From a checkpoint of a small mixture-of-experts model trained on Wikipedia.
Size: 14 layers, 117M parameters.
Experts: 128 experts in each of 14 layers, 32 SwiGLU neurons an expert, 4 picks a token, a softmax router.
Below are experts of layer 9 (counted from 0) of a mixture-of-experts language model. Rows are named gate (a neuron's input weights, with its number), up (a neuron's input weights, with its number) and show model dimensions 0-159. Each number is 128 + 24 x the weight over its row's rms, rounded and kept within 0 to 255.
Before each expert's rows: "gets" lists some tokens that make up at least twice as much of what it gets as of all text. This comes from a sample of Wikipedia text that the model never trained on. Tokens count by the router's weight.

# expert 19
gets: " ", "-", " (", "2", "0", "1"
gate0 [153 121 162 181  86 128  97 111 121 148 173 117 111 140 131 141  89  94  84 143 174 162 136 134 128 106 119 125 132 137 141 112 132 107 108 137 150 185 126 171 174 141 164 100 100 104  66 139 146 136 105 110 140 159 174 161 141 147 156 131 126 107 133 131 121 135 132 132 134 142 126 146 137 123 162 122 150 116  74 153 109 140 112 165 110  81 167 119 153 164 131 142 165 135 117 121 129 137 126 149 118 120 125 121 122  88 170  88 161  99 169 121 103 150 109  83 119 113 129  92 109 111 115 153 146 119 148 120 133  79 128 108 137 156 159 106 174 122 102 168 129 181 147 111 117 122 144 110 170 122  79 120 127 121 106 108 150 129 129 132]
up0 [155 123 161 168  99  95 110 121  82 146 161 118 102 134 117 137 100  92 126 138 177 138 143 107 142 131 112 103 122 137 148 131 139 152  95 113 138 146 147 167 164 162 171 105 148  91 115 125 160 113 112 110 118 168 166 177 150 128 141 136 131 106 126 140 144 104  96 114 140 124 124 114 150 146 126 127 102 105  72 119 106 142  87 190 156 122 164 100 130 163 139 128 149 154 135 131 142 119 123 145 159 114 145 101 133  99 176  98 106  90 145 126 119 169 112 111 160 114 139 104 133 130  95 140 121 112 136 113  95  85 136 100 116 145 193 133 135 141  97 138 113 161 123 126 125 123 163 119 112 120  97 115 109 136 137  85 132 141 128 137]
gate1 [167 108 126 101 143  99 123 104 110 137 145 127 131 114 118 150 127 126  64 137 161 106  91  91 175 124 106 134 118 110 110  88 131 101 103 118 144 112 128 146 123 117  96 178 117 120 122 128 184 110 157 148 132 114 112 120 113  97 135 111 136 106 120 121 123 120  78 138 121 139 106 136 133 120 132 137 112 120 101 116 156 118 113 176 128 121 138 122 135  96 123 116 120  73  71 130 183 131 127  74 133 137 161 166 128 131 122 137  98 166 120 116 116 166 155 141 151 101 152 101 133 149 130  99 118 115 101 123 100 153 143 120 114 187 101 147 115 112 128 114 152 119 139 129 155  91  86 180 129 141 149 122 147 155 122 139 104 147 187 148]
up1 [107 129 112 153 117 100  93 107 195 130 166 131 146 103 122 108 142  92 162 146 122 157 105 128  98 149 133  64 177 116 127 100 115 137 171 165 129 133 123 102 174 107 151 143 150  65 104 123 149  73 153 125 114 112 136 122 117 100 146 151 115 147 154 150 166 159 104 168 123 128 158 115 153 105 134 111 147 124 151 164 176 131 141  80 134 127  86 145 148 120 132 118 156 139 142 125 102 186 120 101 113 119 136 140 162 107 142 153 135 129  94 149 154 120 145 144 173  81 132 108 126 192 183 124 117 161 156 148 138 110 178 124 154 156 135 167  81 130 130 121  92 119 151 128 133 134 129  77 127 107 129 132 116 147 127 137 121 166  94 161]
gate2 [118 150 135  85 137 130 175 141 110  83 158 149 126 148 118 119 115 140 140 120 157 117 129 109 128 127 128 169 120  93 123 109  93 102  99 133 149 125 132 106 149  93  98 106 114 130 132 120  81 139 107 104 143 136 121 124 137 163 168 134 108 122 108 153 114 116 120 105 133 101 115 133 115 137 107 144 117 125 164 121 136  93 119 119 148 133 133 158 123 164 154 112 131 147  92 124 166 141 161  78 121  86 128 169 160 167 158 149 133 125 139 108 137 132 121 175 138 150 130 126 115 180  83 116 114 161 125 151 140 111 171 135 125  77 104 125 139 133 106 105 127 106 169 139 158 119  81 150 144 115 174 133 134 130 131 129 121 144 163 115]
up2 [130 130 132 154 122 151  63 123 139 152 102 110 126 124 173 128 133 102 120 122  96 120 152 145 117 122 103  88 153 163 129 145 168 149 164 116 102 138 109 168 118 151 163 154 127 137 129 139 175 124 151 157 106 121 130 135 129  98 105 129 138 135 139  76 121 132 141 146 126 156 144 119 136 105 151 121 166 143 102 131 104 160 134 128 124 124 106 122 137 117 115 133 136 111 150 126  74 111  93 176 124 157 102 111  89 103  97 121 113 138 126 145 119 112 158 106 118 113 112 143 162 103 179 156 131  98 145  76 124 137  98 124 117 180 147 138 130 120 152 145 110 146  91 143  94 132 178 105 107 163  76 135 108 127 141  94 132 121  88 143]
gate3 [122 132 106  81  96 121 158 144  79 121 136 160 119 107 140 137 130  92 100 124 125 146 173  84 150 121 116 128 116 140 143 136  87 117 150 112 111 150 125 137 140  89 104 134 108 118 173 137 127 103 140 113 138 169 153  96 105 109 143 201 131 109  93 124 168 115 138 129 102 108 129 137 152 139 174 114 115 132 136 130 120 151 121 133 112 156 114 147 117  84 168 157 126  91 113 119 111 150 130 108 107 124 121  87 100 126 115 118 144 168 128 105 127 127 186 107 106 143 163 118 134 140  80 134 142 131 163 143 136 133 117 152 132 162 126 163 140 151 162 150 165 168  95 153 160  92 113 101 108 131 130 153 120 110 108 111 112 103 111  95]
up3 [117 149 152  87 159 167 114 117 149 133 104 122 140 117 130 128 121 139 122  86 147 130 126 164  97 109 100 124 120  90 131 107 146  94 143 165 151 132 136 130 148 160 169 130  95 127  33 147  84 118 153 121  87 118 110 131 116 117 146 100 143 117 146 109 117 144 148  90 135 140 136 140 134 153 105 156 142  71 118 137 169 129 126 121 162  80 138 157 153 147 116  80 136 136 158 152 131 123 130 172  92 115 156 130 133 142 159 156 115 119 147 172 127 143 111  72 135 167 106 146 144 139 149 132 138 115 114 104  89 149 145 146 171  96 145 137 173 110 128 127  84 136 144 107 118 100 143 165 151 111 169  84 137  99  87 103 120 136 138 142]
gate4 [134 141 152 112  97  92 128  62 154 145 124 114 150 121 170 122 135 152 121 159 159 125 114  98 110 127  96 106 124 122 122 133  95 113 128 163 128 104 113 155 110 138 116 111 129 140 146 132 150 149 103 154 125 123 119 132 173 148 155 116  97 109 136 146 172 140 116 142  95 112 115 174 100 124 140  92  97 148 148  94 137 139 119 113 156 143 135 151 127 117 125  90  87 155 176 122 121 149 107  85  89  87 129 183 122 136 113 151  89 110 115 128 117 128 166 174 133 107 171 114 116 164 101 133 138 155 126 164 140 131 145 143 139 106 143 125 132 114 135 122 111 129 159 136 117 147 121 121 164 174  84  92 144 108 149 102 174 135 126 138]
up4 [117 137 165  92  94  88 121  81 147 159 137  92 133 111 152 111 117 133 116 151 173 113 112 115 110 131  81 132 136 146 124 136  90  96 141 174 139 112 116 159 116 117 147 118 119 126 142 141 163 142 114 130 115 125  89 108 162 119 157 131 120  86 126 153 161 158 109 143 132 122 144 186 107 116 168 104 102 145 147  78 144 132 103 125 149 149 132 176 153 135 131 104  92 161 179 149 116 140 131 114 116  89  93 182 104 125 131 173 111  93 111 154 118 128 166 134 152 129 150 128 142 155  88 145 133 150 149 157 126 151 162 168 153 103 122 143 139 128 112 107 124 140 140 148 107 116 100 144 167 185 111 112 134 106 158 111 151 132 123 146]
gate5 [157 140  98 164  82 147  95 154 146  85 170 151 102 139 153 129 141 138 128 113 156  98 156 133 131 130 108 141 111 130 142 134  88 115 106 121 123  83 148 154 143 129 155 144 124 119 111 123 154 105 123 135  80 135 136 125 158 142 119 122 134 116 114 103 117 154 150 110 140 140 140 145 122  72 156 107 149 129 133  92 157 149 115 140 188 169 132 162 140 144 138 182 169 116 147 146 120 155 132 128  72 139 138 140 136 132 132 134 140 109 137 115  92 142 126  84 122 127 136 151 131 138 111 144 122  95 116 133 122 140 109 146 167 135 132 130 145 127 128 190 121 128 121 183 125 130 116 123 133 167 116 127 166 104  84  91 129  85  88 125]
up5 [144 152 155  88 164 128 161 112 108 171  81 122 139 111 122 100 131 133 110 122  99 109  78 126  80 109 128  90 119 100 120 118  92 145 162 123 166 135 128 152 102 152  75 102 135 111 117  96 127 144 122 152 166 148 121 153 146  91 132 155 154 131 142 139  97  96 119 114 114 135 121 122 161 145 126 104 110 130 130 124  63  78 132 124  87 116 148  73 152  97 113  72 130 173 145 125 108 114 124 149 128 129 117 130 151 136 115  76 131 105 120 145 166 118 120 150 152  96 143  99 133 175 105  87 125 134 145 117 158 122 119 126  69  95 141 194 129 111 104  89 135 127 125  90  99 134 145 113 159 120 140 154  99 144 144 143 121 171 129 124]
gate6 [141 110 141 129 127 143 130 137 135 124 145 103 118 131  99 113 128  87 143 114 134  85 118 141  71 126 118 157 106  96  83 136 142 133 147 144 133 155  88 127 147 111 116 157 138 129 131 159 193 118  99 123 102  98 122 146 106 161 173 110 167 126 157 125 122 116  99 132 132 132 122 124 138 114 134 142 154 146  95 114 119 114 179 110 135 146 132 102 139 128 147 129 118 164 119 153 138 155  88 132 180 108 110  93 167 127 135 177 132 157 134 136 120 107 161 110  99 181  82 117 142 125 128 135 108 105 113  94 131  99 124 133 129 128 119 142 172 109 152 112  91 173 141  68 123 145 159 103 186 116  93 138 125  99 140 149  92 140 153 110]
up6 [138 107 145 139 116 129 105  95 102 125 171 108 149 168  91 126 105 108 135 127 168  52 125 176  73 120  92 153 107  94 120 106 138 128 116 132 164 143  86 141 128 108 122 157 124 140 145 150 167 140 105  90 103 136 103 152 126 143 145 136 151 126 161 159 109 131 120 109 151 116 138 109 117 122 176 141 119 160 150  93 132 136 176 110 146 124 134  92 113 134 143 104 125 147 112 154 115 131 112 136 165 147 129 106 130 107 113 138 125 179 125 125 126 120 121 103  69 166 108 133 132 109 127 118 112 103  79 124 120 103 114 138 147  95 105 163 154 138 170 158  98 154 110  58 145 147 144 106 181  77  99 133 115 120 100 152  99 106 163  89]
gate7 [105 108 103 139 129  94 180 167 128 125 148 101 136 163  88 120 118 125 152 156 124 132  85  95 141 114 106 127 167 124 122 154 110 113 124  94 155 117 127 119 112 100 134 103 124  79 159 142  86 150  87 167 116 153  91 142 121 143 136  94 116 135 135 135 134 149  79  93 144 119 114 154 111 140 103 139 127 116 114 127 145 111 140 166 118 134 134 156 122 115 116 109 139 138 132 185  74 162 163  85 139 161 111 115  97 129 143 176 128 176  93 162 153 147  96 101 102 111  98 130 131  76 116 173  96 123 112  89 118  82 182 145 130 141  93 134  85  93 132 131 104 116 162 123 169 145 153 148 128 137 142 137 162 123 127 123 128 149 129 122]
up7 [161 155 100 116  95 158 132 138 138 160 131 107 153 120 149 162 138 108 127 117 140 147 136 108 118 128 124 143  94 120 152 167 125 129  89 139  77  85 164 156 129 111 147 110 177 141 103 133 112 120 160 116 119 152 136 150 150 107 107 117 113 113 103 103 114  99 135 137 168  92  94 153 126 112 119 123 101 135 149 144 156 116 131 134 146 134 129 103 119 137 131 171  93 140 144 145 172 160  95 118 106  96 158 123 143  76 125 123 134 108  82 118 123 127 125 116 115 167 178 124 178  89 149 115 191 130 131  99 115 110 151  97 127 141 102 125  90 125 143  92  78 168 153 133 134 138 102 106 117 158 102 142 108 145 182  96 150 108 108 135]
gate8 [104 174  92  98 135 123 122 113 140 135 107 166 122 126  97 124 114 134 114 138 138  76 144 136 136 116 137 137 133 158 169  80 142 143  97 122 163 146 149 144 127 115 119 114  94 156 154 157 162 116 129 139 126 119 128 155  93  94  95 140 165 130 126 102 147 157 120 108 125 110 163 154 152 133 120 148  90 128 122 122 121  90 118 141 141  97 115 109 213  88 100 133 127 131 141 110 132 126 131 169 138 143 144 167 132 100 106 117 127 166 109  89 126 124 120  55 117 112  91 135 113 125 131 124 162 125 119  99 103 174 137 135 118 143 107 111 157 122 109  99 105  96 123 129 131 103 129 137 144 128 118 126 164 160 116 140 113 134 105 153]
up8 [132 176 129 158 103 121 110  96 101 128 144 156  98 163 135  89 105 120 131 140 148 132 120 150 121 150 124 166 133 121 107  98 116 113 112 124 151 121 147 140 130  93 130 131 134 131 121 101 172 110 113 101 154 121 136 140 115 127 109 144 184 126 114 148 161 155 127 126 110 141 143 125 155 153 103 135  92 135 128 126 144 101 108 129 101 142  77 143 174 108 139 159 146 121 158 120 127 174  91 121 137 142 136 138 133 140 136 126 150 202 158  73  88 138  92  92 113  97  91  83 130 125 153 123 125 121 121 114 132 143 136 137 114 155 118 141 150 176 108 105 117 109 131 125 149 119 129  96 135 120  89 118 158 173 142 130 107 165  96 141]
gate9 [161 168 146  74 128 108 119  98  94 110  99 145 153 129 122 142 132  70 130  98  45 138 103  92 146 173 124 156 169 118  92 146 165 140 139 139 150  98 105 106 127 150 123 128 127 132 118 115 167 113 128 137 138 148 113  95 127 130  82 127 106 102 154  91 141 121 148 121 152 182 132  97 131  90 110 135 149 100 165 125 165  77  98 135 111 150 104 147 142 131 153 160 139 125 146 119 126 162 112 118 135 134  96 177 133 125 163 102 155 157 123  99 111 115 128 144 108 147  83 134 132 131 111 126  95 155 118 169 111 123 112 114 163 120 126 108 129 157 114 121 147 100 143 174 108 127 120 104 171  98  94 133 115  93 127 123 148 149 122 129]
up9 [ 91 101 128 180 148 143 144 171 152 130 161 111  91 101 134 101 149 141 115 122 188 120 160 180 145 129 130  95  69 157 151 106  80 124 119 134 117 157 165 134 128 106 134 127 135 124 171 130  65 129 113 100 125 102 146 153 129 110 164 136 164 142 114 152 116 139 123 170  91  92 111 135 130 152 127 157 138 176  91 118  93 179 138 131 136  91 107 131 113 103 111 123  87 126  86 133 156 128 145 127 130 116 164  82 117 118 109 158 128  90 139 168 136 124 107 144 147 128 176 136 114 120 152 148 157 136 131  95 125 136 139 141  98 138 149 142 136  73 130 110  94 177 142  97 160 126 153 143  73 138 133 116 137 149 148 143  84 131 125 117]
gate10 [150 134 138 115 111 132  89  81  90 124 140 114 126 121 135  86 156 123 102 106 135 139 120 139 135 101 169  89 165 131 136  67 111 115 135 123 133 125 110  84 159 154 104 147 147 113 191  99 125 121 156 159 115 169 131 171 115 100 177 133  97 163  77 122 112 165 132 159 111 152 122 127 102  89 147 173 128 115 107 127 146 128 154 112 105 125 123 121 151 146 159 124  95 151  94 107 196 127 131 130 160 128 135  98 142 139 115 131 101 115 114 101 136 117 151 143 123 144 108  86 129 152 123 155 113 152  81 133  79 151 157 186 116 138 128 131 112 115 111 144 150 146 136 145 128 143 135 120 157  93  92 153 118 132 130 129  98 118 146 155]
up10 [108 121 119 144 145 128 164 149 197 147 139 144 137 120 151 166 109 141 155 124 143 107 133 110 121 147  78 163  95 115 108 177 143 141 123 139 104 118 135 163 104 119 169 112 110 141  78 142  93 141 131 110 145  91 139  68 136 157  94 136 141  99 172 131 130  83 137 113 134  97 144 127 136 158 126  88 142 147 137 145 111 119  94 136 140 119 126 146 122 128 102 129 170 113 178 158  86 118 134 131  89 122 130 133 107 113 133  90 148 131 146 155 125 131 104 144 105 148 143 162 120 105 155  90 125 116 157 142 192 104 101  55 154  95 151 121 123 145 124  95 116 119  99 105 145 125 111 130  87 171 165 104 140 108 123 107 152 116 123 110]
gate11 [131 144 108 117 157 121 147 139 135 134 148 136 170 132 117 126 120  87  93 154 136 111 174 138 127 127 126 192 104  95 131 128 120 103 117 183 115  97 104 133 141 146 140 132  98 168 151 124 128 101 120 146 148 140 135 137  90 149 117 193 107  90 159 116 150 136 107 164 106 116 149  98 117 115 122 167 103 128 139 132 133  85 119  95 150 154 137 128 169 151 144  82 126 129 101 148 118 126 127 185 117  96 104 119 117 126 149 145 165 133 140  98  88 102 142 134  96 134 112 143 138 132 101 160 130 144 118 147 111 163 178 137 126 124  97 121 144 162 132 123 104 156 143 107 136 134 137 130 130  82  98 151 155 135 144 145 131  99 134 142]
up11 [157 102 126 155 112 136 141 143 131 127  91 108 126 104 142 155 149 149 157 151 132 146 102 119 149 147 106  89 134 143 123  81 132 152 151  93 144 118 124 121 121  91 107 134 126 126  89 148 130 145 161 148 115 120 120 122 182 146 157  53 131 145 101 160  95 115 135 115 137 165  98 160 115 155 124  99 153 115 131 139 125 144 161 154 108 117 141 110  67 114 147 167 124 163 137  90 146  98 126 122 131 134 165 107 169 151 103 129 139 129 105 143 151 184  98  96 145 142 174 108  92 105 122  76  79 118 115 120 159 121  52  80 126 142 144 131 109 115 127  89 133 109 129 149 119 144 136 152 116 157 155  95 131 104 126 123 152 135 143 135]
gate12 [126 148 132 126  98 163 143 135 115 130 152 120 147 115 105 145 104 117 149 114 125 165 152 127  78 112 100 153 133 147 147 124 113 105 154 136 148 124 135  94 126  74 126 107 153 117 119 178  98 104 140 131 127 123 132 142 143  97 122 116  96 128 167 179 133 158 102 116 125 152 138 152 109 131 126  91  90 152 124 149 123 109 137 106 138 107 133 131 109 145 176 108 142  99 133 196 160 135 105  85 124 126  95 131 115 144 167 128 167 128 139 110 123 179 122 103  96 123 119 123 151 182 144 204 141 104  83 148 115 150 115 160 121 117 123 141 169 124  73  92 154 143 113 106 107 126 137 168 139 145 167 125 114 143 158 111 143 135 161 139]
up12 [133 149 130 128  81 136 134 175  85 123 149 128 126 127 117 118 128 111 114  96 113 144 132 153 100 140  88 168 150 142 130 129 115 114 114 132 108 130 161 116 125 132 126 116 141 148 154 185 115 107 128 110 158 143 129 137 119 117 117 112 129 120 169 167  85 154 129 161 124 164 152 133 121 127 131  95 121 119 118 139 135 119 113 117 124 101 114 144 102 175 174 119  96 117 159 181 177 130 145 117 150 135 130 133 126 169 168 151 199 112 129  78 114 143 137 123 110 124 113 132 169 147 134 185 111 124 119 143 106 121 149 159 100 113 147 105 154 119  63 123 190 163  89 111  95 143 146 162 116 127 141 119 120 151 173 122 119 143 103 136]
gate13 [106 152  61  86 148 128 171 129 135 158 125 137 119 136 139 140 122 163 137 200 111 136 106 102 165 107 127 149 155 108 135 152  99 145  90 104 137  79 122  90 125 116 138 110 129 137 101 126 162 117  60 136 140 117 102 139 102 110 152 158 102 136 129 137 136 102  99 138  75 137 101 123 164 104 137 122 124 153 142 162 127 114 130 100 160 116 131 106 152 141 116 123 104 123 118 155 194 180 145 124 135 140 143 139 108 141 125 166 156 154 147  96 152 108 161 138 144 128 135 154 127 103  77 115  95 152 134 102 101 128 168 131 126 123  95 132 162 129 139 176 141 125 168 126 130 132 135  95  55 160  97 130 147 131  50 127 152 156 163 122]
up13 [142 107 185 153  82 134  92 143  98 125 149 110 121  93 127 117 119  93 130  74 116 115 137 152  78 156 119  99 115 147 136 143 154 144 161 139 134 201 122 144 140 128 100 145 141 127 143 138  91 142 198 126 137 137 119 119 149 166 105  91 150 119 148 124 103 151 161 123 200 104 171 132 126 162 135 120 128 118 109 122 128 140 118 141  85 142 117 118  91 126 142 156 151 135 147 107  87 107 117 142 104 119  98 146 150 110 130  97  90 104  86 167  91 172 131  96 122 140 121 118 134 149 163 164 144  97  98 122 166 117  94 105 155 124 156 124 126 130  97 106 117 142  86 148 122 137 110 177 196 134 159 179 122 123 184 101  98 105  87 123]
gate14 [ 97 140 135 127 129 135 107 137 159 131 108 135 138 157  93 125  97 155 123 165 103 136  99 112 109 131 153 159 152 105 160 134 123 109  89 138 109 120 140 165 123 136 111 136 110 133 124 121 147 142  87 125 136 130  87 126 100 117 123 147 151 157 146 113 133 117 116  56 165 146 137 132 143 103 144 170 175 132 126 148 174 121 151 152 144 114 131 139 164 134 120 128 159 151 133 122 124 126 181 105 129 170  96 145 146  79 120 126 169  77 164 149 161 160 139 144 128 114 110 168 141 127  98 147 160  88 129 159 144 125 151  99 130 108 139 107 143 133 120 155 101  70 151  95 148 120 147 121 118 108 132 132 133 132 102 120 121 122 152 144]
up14 [121 124 129 117 139 100  70 126 129 144 159 170 127 162 123 143 133 149 161 140 116 164 135 147 116 126 156 107  72 143 156 117 145 152 139 150 108  99 132 126  92 119 140 141 163 106 116 113 138 107 160 137 116 122  89 117 132 122 126 138 147 156  82 125 146 163 149 144 161 129 128 148 142 127 124  90 155 107 115 137 193 102 130 136 109 162 135 131 134 146 147  78  87 123 161 160 118 158 138 127 137 126 163 150 167 134 119  72 126 127 100 133 133 143 100 149 129 136 133 121 141 110 171 107  91 100 125 125  94 163 138 158 155 125 133 145  66  94 138 140 120 105 124 126 152 108 138 148 127 135 146 135 133 131  91 149 147  98 143 119]
gate15 [113 114  83 146 141 130 132 118  81 117 115 137 138 140 115 135 129 100 146 181 132 158 112  92 133 139 131 188 123  96  63 135 124 145 111  93 157 133 120 117 169 122 145  93  90 120 134 135 116 114 141 104  82 130 145 150  81 148 116 154 153 124 165 159 128 113 114 100 123 168 119 144 121  88 157 132 126 131 121 124 126 123 100 152 146 140 151 115 155 117 153 115 144 119 121 130 152 133 145 133 161 117  96 138 105 156 109  97 122 146  83 125 141 108 169 165 173 128  92 127 109 112 110 127 148 105 146 138 115 185 124 120 140 115 139 135 151 179 181 137 156 134 151  76 146 154  47 116 102 110  82 131 117 143 110 138 145 129  83 108]
up15 [127 115  97 128 148 138 125 135  78 119 140 121 136 130 115 103 127  94 166 174 126 149 111  81 123 146 122 172 132 100  66 133  96 139 128 109 143 126 111 131 176 101 150  88 106 133 116 133 103 110 128 107  95 113 144 145 104 145 129 141 138 111 149 134 129 109 100 107 135 174 102 132 127  96 152 131 130 136 145 120 120 106 102 147 150 120 146 103 144 150 148 100 157 128 114 140 139 148 150 130 145 120  99 131 104 163 109  85 138 147  74 169 134 107 150 179 146 141 109 120 113 117 110 148 159 117 141 120 121 181 152 133 151 110 140 150 162 178 168 127 149 130 139  95 164 175  57 120 117 100  82 111 123 135 115 140 151 138  98 112]
gate16 [ 92 127 141 136 152 128 107 154 145 146 134 165 142 120 119 113 144 163 151 161 122 154 131 174 157 166 123 111 146 176 143 136 158 151 178  96 128 133 171 116 126 142 176 104 118 110 146 128 148 156  95 148 143 140 117 110  76  97  96 143 108 113  92  99 132 117  98 147 160 107 116 136 117 126  91 159 131 140 162 106 169 149 136 131 128 119 147  98 134 124 134 101 153 132 103 126 153 114 113 137  82 130 116 154 142 118 139 140 158 103  90 144 106 152 189 103 138 119 116 150 165 104 111 110 144 164 130 113 139  90 167 137 130 149 124 103 131 118  99 131  85  70 199 156 147 108 147 111  98 140 159 140 135 128 106 157 133 128 128 128]
up16 [ 99 131 153 149 176 104 111 166 138 125 149 149 119 137 115 118 148 160 146 178 129 166 144 193 137 166 121 106 150 175 139 152 151 158 159  92 111 146 176 110 128 145 149  94 133 136 149 124 152 133 112 157 151 134 110 129  63 126  96 136 114  95 103 108 126 143 106 162 167  88 162 132 146 118  78 141 118 149 145  99 157 154 143 124 119 136 146 123 125 128 133 102 143 144  86 108 169 137 110 123  78 123 115 145 154  99 127 143 160 130  86 153 113 166 182 110 127 116 103 166 164 103 114 124 153 175 128 113 136 111 156 128 119 139 143 136 151 134 111 126 103  69 198 136 144 108 140 135 103 115 148 149 167 128  93 144 124 128 139 136]
gate17 [123 111 153 126 130  83 116  79  92 151 139 158 167 119 122 141 156  92 104 113 151 136 192 134 109 149 134 128 102 105  76 109 107 156 115 149 142 109 121 110 158 116 132 110 149  95 112 154 128 157 106 114 102 117 114 139 128 126 143 142 116 156 119 133  81 157  85 117 149 144 129 144 125 130 116 130 137 141 130 139 124 154 148 162 118 129 162 146 157 102 120  91 124 112 150 157  92 116 108 147 143 102 124 163  99 128 128 149 104 165 164 119 123 143 142 162 102 100 147 155 112 137 128 170 167 121 112 109 128  99 119 132 162 116 139 148 124 166 126 150  90 157 127 101 131  93 146 141 139 104  82 126 106 116 125 144 129 162  88 103]
up17 [138 158 122 129 122  87 141  86 116 145 148 141 141 108 122 140 149 148  84 142 190 130 158 101 103 135 127 123 120 114  68 149 137 166 101 127 133 131  78 118 143 182 126 121 174  88  98 101 116 135  92 141  85  92 143 140 133  90 121 170 119 151 130 121 125 160  90 125 156 154 110 123 100 110 129 152 160 147  94 130 103 151 145 124 152 145 147 159 144 121 154 103 113 144 176 140  90 140 128 136 150 131 151 116 109 105 113 122 113 134 178 137 125  93 116 158 122 112 143  83  90 160 117 157 152 125 131 134 137 136 126  97 125  90 144 142 128 145 129 151  95 127  84 103 139 125 176 130 134 147  89 113 152 118  98 143  96 116 130 117]
gate18 [ 96 186 150 135 141 136  83 130 123 112 137 150 150 138 172 143 152 148 115 131 148 149 176 113 179 152 135 109 142 108 129 116 122 119 139 158 153 115 128 110 124  82 144 155 132 120 146 116 138 158 120 129 155 177 146 137 166  78 107 141 109 130 149 167 142 141 138 130 125 111 125 167 133 151  84  88 128 138 103 123 160 138 125 147 154 126 152 113 152 145 130  78 116 116 142  97 108 113 106  68 115 160 116 116 120 151 115 107 134 146  94 156 135 122 154  88 136 143 107 100 126 102 151 136  85 148 106 112  65 123 167 117 102  85 142 154  96 126 115 145 100  91 112 119 104 144  99 130 119 132 104 113 135 144 161 145 171 103 152  84]
up18 [121 128 136 117  89 132  93 145 109 131 127 158 137 123 192 181 173 135 148 113 130 155 144 109 132 135 116 114 145  99 144 154  91 125 138 148 148 123  88 119 131 116 104 108 124 137 141 108 116 200 183 134 120 158 150 148 148 133 136 116  95  85 189 153 128  91  98 114 130 136 140 157 120 160  92 105 121 160 130 105 126 137 105 153 131  93 124 148 154 136 141  55  91 110 169 118 108  99 136 122 133 162 107  84 112 149 125 136 166 141  73 161 166 172 147 122 132 134 110  97 141  89 149 138 115 168 142 106 154 103 169  94 134 153 146 129 133 115 146 149 122 113 173  83  86 151 128 147 110 132  83 100 124 156 122 162 150 128 128  90]
gate19 [124 148 137 126 151 126 132 149 118 132 116 133 103  94 124 115 110 171 105 137 168 123 144 125 135  55 137 168 122 101 136 138 124 157 139 127  99 138 141 161 144 128 124 162 111 141 145 120 138 159  65 134 130 146 146 105 145 119 151 117 108 111  90  97 160 122  95 124 130 130 138 156 128 102 117 138 129 161  94 121 170 170 100 117 158 140 105 143 130 116 146 171 132 153 121 130  76 167 125 127 116 119 100 104 135  90 131 166 110 128 129 127 134 105 146 114  92 134  73  83 101 127 103 135 160 166 123 103 152 104  97 145 172 100  96 140 169 105 142 139 146  71 181 134 107 161 143 122 102 136 167 138 144 149  86 123 153 149 127 135]
up19 [141 144  89 131 132 130 134 144 148 130 105 151 133 161 113 136 160 106 187 144 126 116 107 122  79 117 101  81 163 150 140 167 180 114 132 134 141 144  90 114 111 146 161 112 144 112 101 135 114 104 166 150 118 138 121 148  79 137 155 177 125 122 104 136  80 162 142 138  87  97 126 147 176 101 150 151 112  95 159 103  72  77 151 134 132 148 106 120 113 121 148 122 171 118 136 140 130 131 127 164 111 114 130 119  97 171 119  81 133 140 107  96 110 105 143 111 135 102 155 128 162 158 182  96 140  57 116 105 125 164 140 136 113 130 126 138 115 134 138  94  95 184  87 154 112 106 133 158 165 135 118 128  82 135 163 143 131 119 125 104]
gate20 [140 159 141 124 119 122 107 151 145 121 168 120 129 186 155 152 172 102 110 164 149 116 176  84 128 139  86 133 127 130 125 107 149 152 141 135 144 129 145 152 148 143 151 153 155 137  91 195 170 155 134 152 116 101 103 157 123 128  96 161 104  95 152 110 141 133  97 160 122 114 156 162 118  97 129 100 108 148 133 138 144 151 113 135 157 128 128 139  84 132 171 130 124  89 118 104  98 136 107  85 110 117 141 158 119 123 178 156 103 131 143 112 108 114 142 105 102  93 120  68 138 151 127 153 114 148 142 106  99 160 105 125 142 192 132 115 217 131  88 140 113 118 180 147 122 178 159 116 132 139  85 104 150 100 135 150 120 152 155 131]
up20 [112 130  93  93 146 140  95 135 131 108 138 114 127 165 113 144 154 106 137 101 162 129 161 114 151 111  86 117 145 130 151 112 162 180 136 139 159 148 157 185 140 129 120 153 136 198 114 163 125 125 119 166 104 123 106 137 140 134 100 139 140 101 157 101 177 117 157 127 117 147 190 153 143 105 123  80 142 135 134 132 165 167 145 127 160  91 129 145  89 122 158 151 126  78  85 119  78 155 142 141  94 126 147 181 144 114 158 150 133 138 128 110 142 105 123 101 127 146 113 113 150 139 124 153 116 112 156 126  86 145  99 149 144 143 108 109 154 127 138 124 136 102 162 136 127 155 161 116 114 112  60 108 125 109  94 166 129 115 155 117]
gate21 [123 117 140 124  89 130 106  94 132 129 156 155 109 136 138 160 149 127 105 130 132 150 173 148 159 136 166 135 177 139 119 146 121 128 160 141 146 117 104 182 103 144  96 110 138  97 133 145 149 123  94 111 110 148 125 131  92 167 123  99 134 103 139 158 111 126 107 155 156 134 140 133  81  75 172 102 157 140 127 140 129 152 122 136 136 153 117 174 100 113 104 125 107 147  85 156 154 110 148 107 144 141 165 137 117 146 110 144 161 159 114 135 125 148 151 106 156 107  72 119 103 138 143 116 153 114 146 143 119  85 155 103 111 152 154 122 114 117 121 114 115 122 164  97 117 117 158 140 130 138 113 118 151 133 156 129 139 103 115 102]
up21 [110  89 143 101 158 118 136 153 119 139 132 130 133 142 114 126 147 147 130 140 148 190 154 125 143 147 116  80 158 109 198 107 104 140 142 130 143 143 134 149  88 152  97 125 133 121 133 125 108 133 133 118 114 118 124 131 141 160 156 119  96 119 135 150 143  84 115 141  93 129 139 106 122 184 106 156 141 123 139 138 143 158 107 118 124 124 146 142 101 145  76 106 142 123 103 160 115 112 147 141 119 131 105 122 146 109 157 156 104  93  81 140 150 141  98 129 100 140 107  89  96 168 138 113 143 123 161 135 112 137 133 126  97 112  77 103 100 113 137 165 113  99 149 124 142 142 174 116 117  89 149 114 160 132 119 105 146 120 143  86]